config.toml
d_model = 160
d_expert = 64
activation = "geglu"
n_head = 5
positions = "rope"
attn_scale = 0.177
init = "normal"
init_std_up = 0.0632
lr = 0.00727
beta1 = 0.95
decay_shape = "sqrt"
Below are experts of layer 3 (counted from 0) of a mixture-of-experts language model. Rows are named router (the router's row for the expert) and show model dimensions 0-159. Each number is 128 + 24 x the weight over its row's rms, rounded and kept within 0 to 255. Numbers have three digits each.
Before each expert's rows: "comes after" lists some tokens at least twice as common just before its tokens as in all text. This comes from a sample of Wikipedia text that the model never trained on. Tokens count by the router's weight.

# expert 86
comes after: "; ", "the ", "(", "in ", "==", "The "
router:178161139108141092126114164103094132081157101146172162111132118132138117165097077150118099140113124160149111149120180111172125101105107155096115133129128132109183122111093171103111139114152148141142151108109142158149099096146110139062145136125121119140131122104089076124144118158158146097116155127119174134154117095108157128134127097118138120152079155148119147142094154105126143118099142168138159129148112118108108149119095123146161158138101118097129154119160098129129143120152120

# expert 162
comes after: "'", ". ", "of ", "in ", "for ", "with "
router:141108180107112137110145134138137148111126088149139111131138085112100116100160181083113122118136157180098124110119140124138141104121126128146101124123136124110133117159102131185107167097104144134161111141115112104120124081129135089130131089130129132172096076138093132052143138142111136097157119113114126093132160076129162105107150111139157147128153129156152129108099149140082147112183104118111111122166125083146114101170151135115145170105138125151145128121126115128170120115156130

# expert 161
comes after: "- ", ": ", "\"", "of ", ". ", "The "
router:136149122133142117123093151134094153134130109162147082093141143156092138130116119107101131131127160155133123151146125084112107137149116125099166098098134155144103131133128135104127148151086120137097149103112123090146190120130163095080125115092149160155146136141154107105113110137116136127131142130064141097078109116144128152111106101144130131129052150133141125156156120135115133087101104171119171135131125064103138135117108155104102113114106154145108159140114174148110116087083122

# expert 114
comes after: "the ", "his ", "a ", "to ", "-", "in "
router:110143114097127160101124093101107112174133123119122177168143148132135116124117121140152135123147121151163171145138185146142117118124142128160176156134155152106165181163133168162111068157142131127145111121176135170133095140123128137118132170141191113103112168119143140140148162124128148126164118113143112112190149152117148150144124139095126155088148160133150121125174141107092110103151137115158122098147116114138102079160132092136147145125151138130114164155144111123116143120144133

# expert 117
comes after: "| ", "the ", "New ", "in ", "North ", "South "
router:116137104109153145126102165106108094121105098138136132134153131121151144070092158124114125099140171111113151145106154141107121135174148144120165114131126154118139130093146173160106110153144114078199122147123128127138130139113107136147152150148092110108078125153109126156108086118120100150140169112129155136132140123159140084138097124115145167157107102088109129127145159123174131153175132141167122150139190125122106116151110156119129105112146129157166091159175156105137145099117128

# expert 126
comes after: ", ", ") ", "s ", "\" ", "es ", "), "
router:129130107109119149124155142139146142141134105149107070155114133138135141113084140096129167139137097179131138140099172112133120128161137107092102137172062137112099066166126162138118150095106105094097083147115111141120120129125128145134111138124083131116131080142149104082121111128131106154111153161152136099090125151147104130107118125150126088140134180168105127146139083158099114181095134106100098129173100119144126130126102117134134154140140153147100111156161140122120128131085118

# expert 175
comes after: " ", "0 ", "1 ", ") ", "2 ", "\n\n"
router:163095115135119127101106116122139157137149136145102093138108162114108105075127146158135110144085079139106118091135125179130151103129162125122158144118136152107130147130151142109110125139127162158125108127120125105140112161137142160146101104176123123142126093068156151145140159123126161085103124113139126124156125107129145128128132135180149176155132136134129131134137138144146078151081083156115150146092144142072123128110168130118081125157108112137188139170096184118159131116120153

# expert 96
comes after: "\n", ")", ";", "Order", "Family", "Clade"
router:102127127131103150083128150153151155126129108146126117104127092146124096140125148140093116124145136112095138119140134102080098158158102095115122139161156135132099099144133113138118127118155155139105079136113140093154110120146143120143139155096146075119129141084124145132150132139111118143147070093103107137101095151099117129084139147181133098127122129077118092098080099136131163118154158133121143140087150151118131089150102146123094099105140144096057096159151143124119134182106151

# expert 179
comes after: "\n", "\n  ", "\n\n", "\n    ", "\n      ", "  "
router:114142158130120180092149114058148151120166121139125088138107078135123096123120144127123144138144095095089129105130134141123094136165087108105113169142125150145091120096155155126098140122187190126124108142098149136143091109135117116141165129130124088112123138137152104154145156146119114140128121128142120131127123134078158176073137160128130139144139107110121147089112102139141163122151166141099121113117133157160106157129105119084104143096177100103121144144140108100154099116100105

# expert 131
comes after: "| ", "- ", ": ", ". ", "de ", "-"
router:125116154118116168162167126100104088140168124124142131119115135133119138147155138119187110129125140136116153108199158097140124119116149146142143127115142141126081161124105177147127166078109118121084122150112129116097149153131123107112168162151115092155129143106147129144158109122160147135089145191108140148128141145125087098109128143098131134126083122097120109154113084154144073126132165109112092132143105106082159135137121121148142144115119073081145163118109152123141105138109113

# expert 168
comes after: "of ", ", ", "the ", "- ", ". ", ": "
router:122111130124123159133124138158132157183152127096112168156125123106142139172137147117136117115110147126139173131120126148115131104114121120173135098082142147140099095154115171106160107124117136087138137059122127096099118130148146098107130092152153075133138128140169131142093118123123125169110104120084157128104131151106142115152108153099123114145095097130148140161102139141166166136103105162139124109112158108060143148111155134152134108129150134122158169160062164127144107129089124

# expert 115
comes after: "the ", "The ", "his ", "a ", "s", "1"
router:101144097134125125095123093120113153138121185141140155118093119125124078126087108134131130141098152116133134139104172079164147159156125107105128148142140073107179151115128119109108161173114154131125149138107107119131105126124107097127122184132175107106131137101128085138074108119129116105110147155126055158180122115111118164159115101092161122125152106158100145113142130098105129123133094165141112092166139137106106138106089155141146109136148116108157114105153147122123110135119125

# expert 158
comes after: "(", ", ", "–", "in ", "| ", "In "
router:103111159173086121107128124140094140125157080149122121133121116152134125125077112161092162154146084127127149121163138131147139125105156111095133144069148133101139116151151171156121144131169136145130132174142107148122112103135154160101122076130120126114135105147105159126167136135126163135135089177155145136123113125180167105125148141185102131127126129148149160113094118094098117122114120121107102112141142160092116110135155142118141178124098116097091151154100091127102156082128100

# expert 164
comes after: "the ", "a ", "The ", "-", "s ", "football "
router:102109121159119080106132123131091130165133134157154146146127127131122118131081123108126142130142143176183111095120117115171128141124137152112128098137137143183143133154101176141063130162110153150098128094092137131123131137158113120133181155136126137127103140110130132134085081139098123131147118108152111156128138111104161113154174107102112114161193127149145134141153129100101136116157156142125108110148091115165126129152134158103119141155105099128129140125122127114060108119073174

# expert 123
comes after: "the ", "to ", "-", "s ", "The ", "its "
router:142116124118161142119138160133114114131111132144114150088124141114133103173155082112161108130140080129133152199086139122140139105144145172139135146140154122119171135136108120152132136165165110107151111156142115119156089172132149093160104160153123130080136129137136129130090154109169132147181152086155146146110140157115099132102085092131152171128122115107105171175146125137124127128157086092143132110176103114129082107134121090151127132133129131138098128126128129084119123170124097

# expert 80
comes after: ". ", ", ", "that ", "where ", "when ", "which "
router:162146119107124137139169117129131119126132124153133107123151118112117086127091089149100138136142166112126147104106126116168147119101133151121152136107091112118089143172102111073126075140124173143082125120148120156158117088128092107149154116147118109118144144132094131131078107102155095131058102182154132097138111111105126168124120153084110174138135105148131157135128082174109117113090124145135103094153162134140137125109100153139151132103102155138104114088137173136118125131147141

# expert 153
comes after: "201", "–", "200", "202", "199", "on "
router:099143116099128154129124087136107103141121110119124098130152151151109161118181161126143126105094135137162123105100116137132098138096118109126144086144126170139121173180163118124071135131159148101118155105108118134083103139080113160164161135140139125124108136108149146128105136139099129178194132116162113148141088090091143162126124138128134141150135140062137138141114120116133118129124155121134167089120084139131137109131136126112149116148092090186147134127171123119109132133185118

# expert 85
comes after: ". ", "\n\n", ", ", "\"", "). ", "The "
router:141155120134121138115113114116135132160114104133147125115111136134107090134078134085159124171127180103108115172135117070128146158111117131165166147119108114147140093091064088113129098132098157118146099148150131144126096147150153097141179111130117108119162098119096107136120136132160122144108158132158171105128149123113137138146115106128117143120134125151114109176115175129170123113075097121131103116156101111105162164100118129145105121192168133122149070124114149114116126127105120

# expert 183
comes after: "- ", "| ", "Personal ", ": ", "• ", "Preceded "
router:146097101183125148102153130171081111120109166114158115113112140064108085103153105151142097116164119129131136138159171104118144121155109159185127161088126114106178135131140163128151096111125089134128135150154152107114118117101120067127108129127145129115123131112152144131108107131070145107108103121125095120122129106156163110122102124134173113159091109103127089135134143118165158101134153117139099152125164142149110139154111123114121134097148142102083183108115107144152147124114113

# expert 106
comes after: "\n\n", "also", ".", "History", "==", "career"
router:144137085127125146169085127090110068091111120131169128168110090124127164116186129198126097170144102110130172092124095137133156104156145097083136162136093164131152098101119120136091127122130137124124110145131130127132119102111118172096170097147122115133175089112108101127148103167109126146134107131147127130137095118104093144096152092151124173103132145146135099079132156146138136091134134142124148110129129082111132133140143144099132135121140135134134127111125135097130143094164131

# expert 120
comes after: "the ", "\"", "a ", "The ", "and ", ": "
router:139107100118110129118165125132100144147099102129087076111127139102111140112084140149147191165133145130154063152175146143139114122169119122128141101088124125113138148140178124118151112077108154105144129107132137148129109132106112140132127133133152111110139128120106109125119147124141097095129112153084103107098133128106105100160108106138141125106066130098134109110160139095133179071141107163148162129151094149124138127133101166145135118165114096102161120142157124116168104162147079

# expert 84
comes after: "| ", "; ", "–", "(", ",", ": "
router:141140081131125136147139139163078088094169098143121128117119117106140112159146139149109136106166135118164107118160134130152087141146158154094121131166099138164164144149149109144099165127121112122126132147155106159148129158150138124154163133103110171143152130119122147124138136143162170166085153107125137147119107088134113108135093122103114120138090086105124143124152136100160102124155159153136126151141165113133129063095114133112102149157155150142130201111162103074142109115152126

# expert 77
comes after: "(", "; ", "A", ": ", "C", "M"
router:085129156131139124180146116121088131105143176116114097153108114118117099127160115130105132163136100100149140106147096120148087134129160145153146157114123141144164135079132146135158112083168118146145114109132096079080140152160145147109087173132115098120132131123114112146117089135156101201132153124143131166142153093120109131108141095143120144174106130105128129171113129112109112140134122150126132126133146120081115103116112154104161121151118079169163164115115123110145113153088165

# expert 97
comes after: "| ", "- ", "\"", "Best ", ": ", "\n\n"
router:135076161117160133141091123097106143096093143153128069125133161101126103071092124151156121119136169129138073098145153115159149091138131123127182149140131147133126112145151119163110174141177087142139141135135107116126192081149149134122148138106155155104122109114104096148122133093164151120150136146117127120110162112146156139139132110123155126112109140097124109097179141123143133106152130086130127114114097116147135136131110121123101088131142119111065115139117077119131147150164109

# expert 100
comes after: "the ", "| ", ".", "New ", "a ", "The "
router:147136117095106116114136148118107101137133124116111153135118171155114101111093092110127110107127159141107122131115145128140114123111138173145174056127141127144156185124169202163061117152094119134125192092129135180158127146151091091128114174091127109085109110141098150153113090094134108124164123137132162124135124135145165095120123124110165108119136155131124137097141131118153155157119103125103133104094117140116100152120144145131149118127135161155125112124128154114160113136126150

# expert 108
comes after: "the ", "- ", ". ", "of ", ": ", "and "
router:111088133101135137108142126124110062098158123131152126073130108121092120195167097124140122129140133108151096130118182125147135147106150115142081097117161146123093074122119119141159089151159126146124114109130129132111124161090170115098156114132130150134161135106137114159109141148130075126142072149157117123114134140153155153107142179098142145145071142130109098109143113134094139128158122139093136150101074115105084135116113135117117106096119144105093126157116136118147115111112108

# expert 88
comes after: "the ", "a ", "of ", "and ", "an ", "with "
router:168162158133158112112113133132135086117103114128151115091124132139134140154137141096143076118148170114147128137090144146104145106109162145124158123154130106118112059157113095133109147114201146148122111155129097148138113110121169123100126185159098127068144147134127120092105157134081092108101146105111128139110158148145137177172136140120142131147128158135154092112133128134150138108148094118164134112148109106139126112110146131113192118140114156107136129124133164101151119133138076

# expert 73
comes after: "the ", "a ", "), ", "of ", "an ", "\n\n"
router:134142132124113099111134118140108128157099115125131118104155112148113146158112162127126156114106135118099095119098167161084178083125130153133164173142129158132091138137156161118075103107119127120112119137117097162156106084127126182146147071133125106092161101154156096135092081130132142166157177141143152159120145145115136120152099131111149093151130134116150118087196138126116142120176116130107144112162155096119166158112147127082127131103118149132122149142114129092132137125126126

# expert 79
comes after: "1", "2", "0", "3", "7", "4"
router:084147148158147160107115116073131140126100123142129153112094084148110135130146124150111099090113127170079103146103126076148146141125125103168083144109180171154104156122162091140111149094153111095110161080110101140130137155142150100144130138115115164121127150148125122153128113115172162131119094136173118110143127102136127115167129131103144104132137122133109131152147114105102114082149135109117135092153132143115164146078117158141148128080111092167117122150104148092098120152122131

# expert 68
comes after: "| ", "- ", "km", ": ", "″", "; "
router:104134115114111114110109128182092139153130145088118135094111106103123134124122166134132147140149127155121090129138145145161122133108094129069154149182117154139138121108164164148139074078148137111089154185148139109143093100113123127106088139159094105122137127132139117116139112109149143143110125131138112152164128096159136131136140099123137127136153144085080092192168118123120119132117134136133140118119125160135165169110145133118100139156146064140107163143113125167154115093102083

# expert 64
comes after: "- ", ": ", ". ", "= ", "us ", "("
router:131096180119158132139103160133108090158104119104159135099142118136161145154107123148098116151138147103134137157101140110082132122128086124136149081129159181131127149120149121118145106128134123167155142134117118105112150154125142094115119089145114129125129103100144115133129084136167132133134092141103122095102100154130131107128097109104110135171073142134098110134116086178167121133118130138138110112093089093130167137114112147132141100141094149129088079136098164132170113195105084

# expert 176
comes after: "the ", "a ", "and ", "with ", "of ", "for "
router:179140108113183104101143130141145175128104178150151112111148137134139161103135161108105100134135140193151068118126103147136152140146142139141135110130107171128121092169160133153103135167165146121121141093096156157114091114127150117135175091089104152101143082100138114112121183110133137112125145121112145149131127092119141148123108128090165079149097149104119148154149116116124134097110107109134118086113095124124141120131122154144118110146093135126172082109111127103114137105149130

# expert 143
comes after: ", ", "However", ") ", "\" ", "more ", "), "
router:140134119118114134174124088128157156129150092124151113186112137146133172116096127097112181120161120158146159137106140130098084134119149096139101158115133126097134112160133106157123094141074110084123106119125106134142109157097103139145109130112090171133146091104148122086139152133162096159139147150154126126087106134117153114097110133101150123143179162161122144155131108143108092155118146130119138110136068104133086128114102105143124136135089141131104133124149182116069149138119116

# expert 103
comes after: "| ", "% ", ") ", "(", ", ", "0 "
router:172144120138117134127112150095151113132094128133128100141158101104122115118108141170131129169110143132120124129135138106098160103125148125174135110140127114147120131134176118154119086152115137136123135153156118145095150153110111140173162112147150129098112093117132099133109124137142099143064163138172110095157136123139132109089133139112142097163117152157113123136111190158162147121110135061114086139171171105137128120127142164171132102154130186181106113142129131145183144125128156

# expert 102
comes after: "| ", "==", "== ", "===", "Personal ", "=== "
router:100116109126160161108152085108104086097096124134114090169139120125142098113106132166163166128122133125145120113130131139155164123147156110117165126109114128125135146093101147137105128133099113166139115154146138120085124145130111131126140124145152146150123174081119120134116100128106161090089120143105133161160108069156127129107135110161117152139093141133110090164136170153160109126113118171141122166120136097166158153165148152083104176150166134083111132141124095140100161082118110

# expert 101
comes after: "| ", "; ", "201", "200", ".", ","
router:095117101115100121152081105117179078077151146164128119119117167162145129147119113132128136117175109144157098144140159109116101184119105138100138125125113136094119134084158120134127155129180111138146144151149142150099095139130099119116178101134082149134167144101111096132154146129151154166131100121151163137113090090150134127108127160152156145141118119172154136088135106106129134163135145124119125141141140126105137118095093091180164127140151134153138142152127125110123078096164122

# expert 121
comes after: "was ", "were ", "he ", "and ", "He ", "is "
router:125150138155088131099140178112104111133148111131100168113106170111131128129100126133133109139145105142135150124142111144153135121116119141153117103176146122148135138160085111100123079136158099158131121161147140123137111177130139125105160157170110144088116109129133145158101117140151129137111162114105104122126170108153141123150150089086185075136146101122135112137152193129128110126118114075131128120102146166127171138149123107122119141084109147109137139094150184115090061109137115

# expert 144
comes after: "- ", "| ", "″", ": ", ". ", "("
router:136137123127119145130132101130129116165139156127114130104130139140128099145068139140069144152106114135132110112148116072128148119123129121165134140103119117135112129144136136158114111097144178129134065142137134060166146120124146137138135110115151108141123104084140127130102093119127123163080139147118156155139104124144145102140082115137158122148126168092119087182107085104163174142159106123153119163130098133126105103098102111144121151079095136146135168122097091150156100136144076

# expert 171
comes after: " ", "|", "% ", "0 ", ") ", "1 "
router:138106101170117133102099114126164111099110134156119053143102132112143152123135093187141123145142107112125145174151138114112128158156181106152151105148106134111121132156121113149144162084127133128155142093133105185126108143143091097139115144122119123149138105115095125149195129142111072129134118124127133098146124100146101167154152106128140124102136108106139129104148142152140113111141103151093130170175112128109143145105161151159096152115128081111117099128155101109077141104128158

# expert 189
comes after: "| ", "; ", ",", ":", "(", "."
router:129091109154130164125140071171077153150165125150109126108110159071156136128110113114091094127104144119110133134116090128155138120094110093117080125123125119105148130171155184128114084125151091150147134135130084175145107171116122119132114141104121124103140125108105139140144153145143175115104162094113132168097102141154134144167076141138103159156094111148152127163137118107162087141149139118130171140117151140145094131096128128150127146130105102156134115106120128152149146144157130

# expert 188
comes after: "'", "’", "0", "mathematic", "ers", "his "
router:140154145088154121127125117110137140126126125126148099161132091194100127120136149113133143161130160150112146165100121178112131104120126116078154106126139088072110129176123105120104117109131127107098131120135120141135083104133129114142129075166128157114162131126139125124114157112072137084098131112128138161118170097158128146129157075147125117112160151161175123148137160154137154115163142129153143133137123133153119091124128128115130167156123138101076160147104093131106143114184173

# expert 184
comes after: "He ", "It ", "to ", "There ", "he ", "and "
router:122110111165121136139134116122093131173120113124083102191189164115118105153147092127123101074094130100094126120133112140125128129120101115101103142167153113124138102121112085087148096157155141139080113115128138113113079150136116156122165154121117129133100139120100106132142152151093153097118115088140114168116128140118141184102142116137177107113135117141137157124159140133129134094123144093138116147119104118140123172128146143126133126085141127153105090101123163119091099125176069

# expert 72
comes after: "the ", "a ", "and ", "-", "The ", "\\"
router:128166106121161116112100118120093150089118077093123163149117109095125174165116133165104113134123203104185146174161153085120129114147107138145127150197129125115148109125091144120167105112135105144114072095149143130137093155135139134084153104123172094129137135099138153132139140090121097149104147160124140114117182135128133112131108137111161138132114161142109130116138143079148123116119139129107136111144158157128109113139110096129144122154142105156103111173125158137124130114122152

# expert 137
comes after: "201", "200", "202", "199", "198", "197"
router:095121134115139145096086125136118153135147182128140171160092155186118089153113123138101127128122107122143084118071096180136125129143105143116149099177142106113117125131156127164126134154173150157148157115107130143117126161161112125119150138120117144200125127129108153123152146185129158112101139120115112138121104137158160126171165124131163147131118104147138166135123110105109104097103129158114113093111142130149130113125092144082149145123100150155154142131112143126147168131192120

# expert 128
comes after: ". ", "\n\n", "In ", "in ", "). ", "On "
router:081157173100107122117133112132118135166132134116144103127098093142097107159088137114122158127110133132126125089124150164126129100101159130114144160073150148116094090100100106129123094137160130116140152131147128115173131112120138126114172130139123115127118099155088076135165143207128107149171137121122129080115104169097136130162138163082140142100148131102141164141130155127152122077108112101140114093123130156105153109151135087108122157125087117113136111147131162140097116092148131

# expert 113
comes after: ",", ".", ":", "on ", "201", "200"
router:137094109121161144120092150161102143127149100107109161105116125164131130128180108096134125123120081150124117160119123120117069161073140131135171100115096206160109151146119134110132150118132164116114120150128128142169118130097108099177152140177114132078093123111165140153132109147116132104132133116150115109152120134125129166128132121138127087164146115109165118167144148139127165136057116104150155113135115148094132124119117129156108115148109157144154132112153140112113156131168086

# expert 110
comes after: "the ", "• ", "a ", "and ", "- ", "-"
router:110141135144117110106097110100103121174122156181140137129109109084109147159125066136110127117135144105161138163152172120151106112139144127122129128137159125108133141073111163123153117116119120097094121110158142130138112107122161128148123118132100125100136140085124124145122147098131093114096157109134127099100150156107113127157109103116146102124148129167131101098159123155199083144124146095150107164105173141143142149142153155124070144122155143111101204164159122105144135127109103

# expert 87
comes after: "| ", "S", "K", "I", "U", "BL"
router:140158120125172112129172128153098115126157136119095100116124170137133119107161116099139166139169157124111135107138153106123118123073150122119132156125168128101119121138129200150094115116125102122072138129089132087107139123141167093087083127127169131160125160149117158115139102106181148111140100134129131159139114107142111070157115133115135114118112115128115155148125122117128141139135103148135091101145140132115148079120155125156126131114192110147130169055100093118138134124125131

# expert 133
comes after: "of ", "the ", "- ", ". ", "\n\n", "\""
router:124140170111114142092088149148129122143146127122154094117130076127072130155143131105142107164133147120126116147149114124097117119131122163113180102093127137168111070096143117090116116142131137122177135147137104083107070155138151114117146102139091069130134136126107112135127130130168105110099101157133162181099141132129120142135073130157155107178099087154133120122104112155113143120101134146142129133100101100136159147151120103068081113143126115164152144116143128130126130129119114

# expert 78
comes after: "| ", "0 ", " ", "1 ", "2 ", "3 "
router:110101082126121141146154137116139178124133147112117112164142113127120118144139118123134138083132149172151087120168146100092150125115136153104123113107152151131139155137147139159131159090104124141128117121100123128107168168108158096129150129136148130131141114121150087174162143126076126156126091149128116139115128056159094129111131139155126108135131139121145098115123124100185174156147108134100124136065180135131129136125141134100141119129178147150100129156100078116194134087119145

# expert 111
comes after: "| ", "- ", "Mar", "USA ", ": ", "Car"
router:157161114124151159163146092121127128119129109149113112132141166121102124072146163152098134086160160132099170124168153166117121158149169127114147160074086107115095142132116103135134106116142161059111175113114135123095142119097148131139123137130102124110117161145156143140129100119161144104181167096114108100126121094135130088118117142092141187132135121102125140115148138153124119178119141131123134152176147104124137140125121150135132139076108126132127097103130124147187145145128129

# expert 150
comes after: ", ", "in ", "of ", "announced ", "stated ", "said "
router:114104092124126134140100141166135172121122103133124152131132170142121159116144155099160149110137102112193131124104106098119118100088152095125152139098129112107139113139104122147076161153091185094148099107111098128140122114118117109103179158126111121143150113152092118122133163129126131124118120179140141098114116138127125141111080131138114138160165140145139094127086147136103137096128142137116136107147117108150166055109106102122099129173099112143113109169081090114138091132154158

# expert 105
comes after: "0 ", " ", "1 ", "\n", "2 ", "% "
router:140124116123107152092144154136172117136141109144110148141112119131158090147097145144072116142132115074114153167129077125161168105110113125092120152146126145133106150092107110132102090136061164118126104125112105084126143102169131143154133137106123137086119145113163153155122144157111143127131087108121146080136184121150160156119090150125124154151143116176087122091075152128132113139111077111125123126118144160106108133102167091136162122109129108103111113108135120107134115109115133

# expert 185
comes after: "|", ".", ")", "=", ";", ");"
router:106166131152123142130079176140168138159143130159179133106132125123125174137131139149089126147149081108103154136159148083135091145155138083145090109146098129080151144106096084152106084142096095133119130137124103166095195136110124162116158132110139121164130129111126133145105108121092125124117123089146114141140103160113143161136149117119155080072105132112141101121122101097125121143163145117085097106124148169137130126174141134149159123106154133108107122133137122126133137122104115

# expert 99
comes after: "United ", "201", "200", "199", "198", "202"
router:126108074137122120138127145128155182163138125137133099101121123145140142126163101121088084108157127087073129099105142154154128155132095125103180128124117120125139116143144156130137127106148094107160148128159129161160108079150157146136146138112139137128131153151167164120110093121103146132141112163139116165124110174160115154143124127104140098155088113153118117158123101102116158134135114107149155115075124125151127133118136137103117133084115108145130139155133214090134159146189133

# expert 190
comes after: "1", "2", "3", "5", "4", "("
router:106125130139119117148113171149141154133146105135118142116120117119146086164132170164146115107121106119122092099110113132142167120128174144131122084120124074138091068130167142072111057093142102171122096105109132182146170153137117140132098162142126136134142134093132162116135135148117111135114125145141124117154099092164123116157098148142100097135107128114138106162119188137118113148160121097158136120131173146129148120129143112090134064122137107113098111139119112089114152125133124

# expert 107
comes after: " ", "\" ", "\n", ") ", "Votes ", "2 "
router:156089146124112095098155105173139136125119137159116072129097160134102125150120111126181120151131103101133080144164160136116126144087114156162148117132131089147113117159149126093115158166122160133132121101134136096145179170159118130140132161126126141165138089127092141102147173140165157105166098115135132134109109106128131165113119114160148122132120080138148149079127154120103140118094092163127152135152155162103100117105153144132080121162107131148157129143149104147129121108100164

# expert 145
comes after: "\n\n", "| ", "- ", "= ", "==", ": "
router:152129090110158110154111108106086118128083126157147123114097129101085106149103135161097124097146126079103116128136151146176135111126151139108140125109130140133196108126131133126088111124120112139078120159154117139058124091129161133119140136113136127111099112115150087158144073146159163156127154128131143104132169095108086141123131164120154130165092137136115138120123114075117118129129145126107109145106097097122163124106120141077115130124175111101089116105093162144106155122109121

# expert 125
comes after: ". ", "of ", "\n\n", "in ", ", ", "at "
router:143127112170114160162097135138156092133114090151129145132122143148124127128082144115120128135131126119097130064115143130123162104163107097152101111108110094137088123158126097142111135144120158163142127126120104091120133122093164188114151115124099095128110137159100135124135157083119141157124159155109073118116140120104147112136126165118083107135130171134163089194118154118124152123118116179105119138097173141157169147118136121088108146122109115164142139177126136098146125126125086

# expert 148
comes after: "the ", "and ", "to ", "a ", "s ", "The "
router:141105119086138111129158087108087092115130132143131125132130143112085140139136121097125125124101104151146116148146128137140148148090089102101127109145118104199142140101119106120159139108131147134134123141119117113168121137107101105109123122115113126119178162118129141140130149116123135113155156155150158125149209174137165143105097093148096169108097151138102126091129106103175148113135114116163155147088093134093115134164100161061110124124091138140113167125165117128096137099152115

# expert 112
comes after: ",", ".", "°", "′", "N ", "| "
router:141109127120144130116098172101101155102123093139141121138123145115134113131145141149080124137095118110157118118148141126116092137092118131091155109144120101120157136094141152135085119087143064134080170097134159115173153153130125151113115135093106153093111101120123124119149145136124147141136124138112136134111101199136104148123124122158110092117138146105132145128129081107138115159177133163106104118101105153118102098107106153173145163117137152197085154132173132135170136125103092

# expert 132
comes after: "| ", "a ", "/", "with ", "5 ", "are "
router:082134140053145089132088147107118117126152144136141125139104131095143152145117154129113119123170146160138140191079147149146134158049118127090085080117124123144130116138122171082142108101120100142159110140134108128086113106154108161138128097143144125105135138128121152160145150135120106131119140156153134115155098105130147140146106113128124132140100155180104098121125082134145181134155123158114124126116147137129147187136116092136159106161113111106107152132128120108136165127098111

# expert 191
comes after: "1", "0", "2", "3", "6", "4"
router:096142126116146135093171109073145173153120141162143135125170088128146113152120122180147136141131127169156133106161130131150114143136146138106104123121118145120135144125122149143122100130123113145139152156145141140133139109135128117124108118138157138113132131107086100109163121127120090145096135122097091115177169102162112073159187112096123160123140151124172126117145115128158115140161141093142108130125149090124081093119090139139162164142145113107111152158119132178133161049128167

# expert 165
comes after: "\n", " ", "9 ", "3 ", "5 ", "4 "
router:121159138104127167103115139129138154144137161124163138146107131158148108150085095080139123146180120123122127135141127141139128126132127143114117147094114128144094139101063066087128127143128100101124102154116127089119125104150121118130148159085137131171127144092105106126135140069087114154200102114143090090114154139095140107135115143111100138121134101094165155091108113165100122127106115132125094120106131145102128133137149110090095154134104089124091143132167115118088154112141098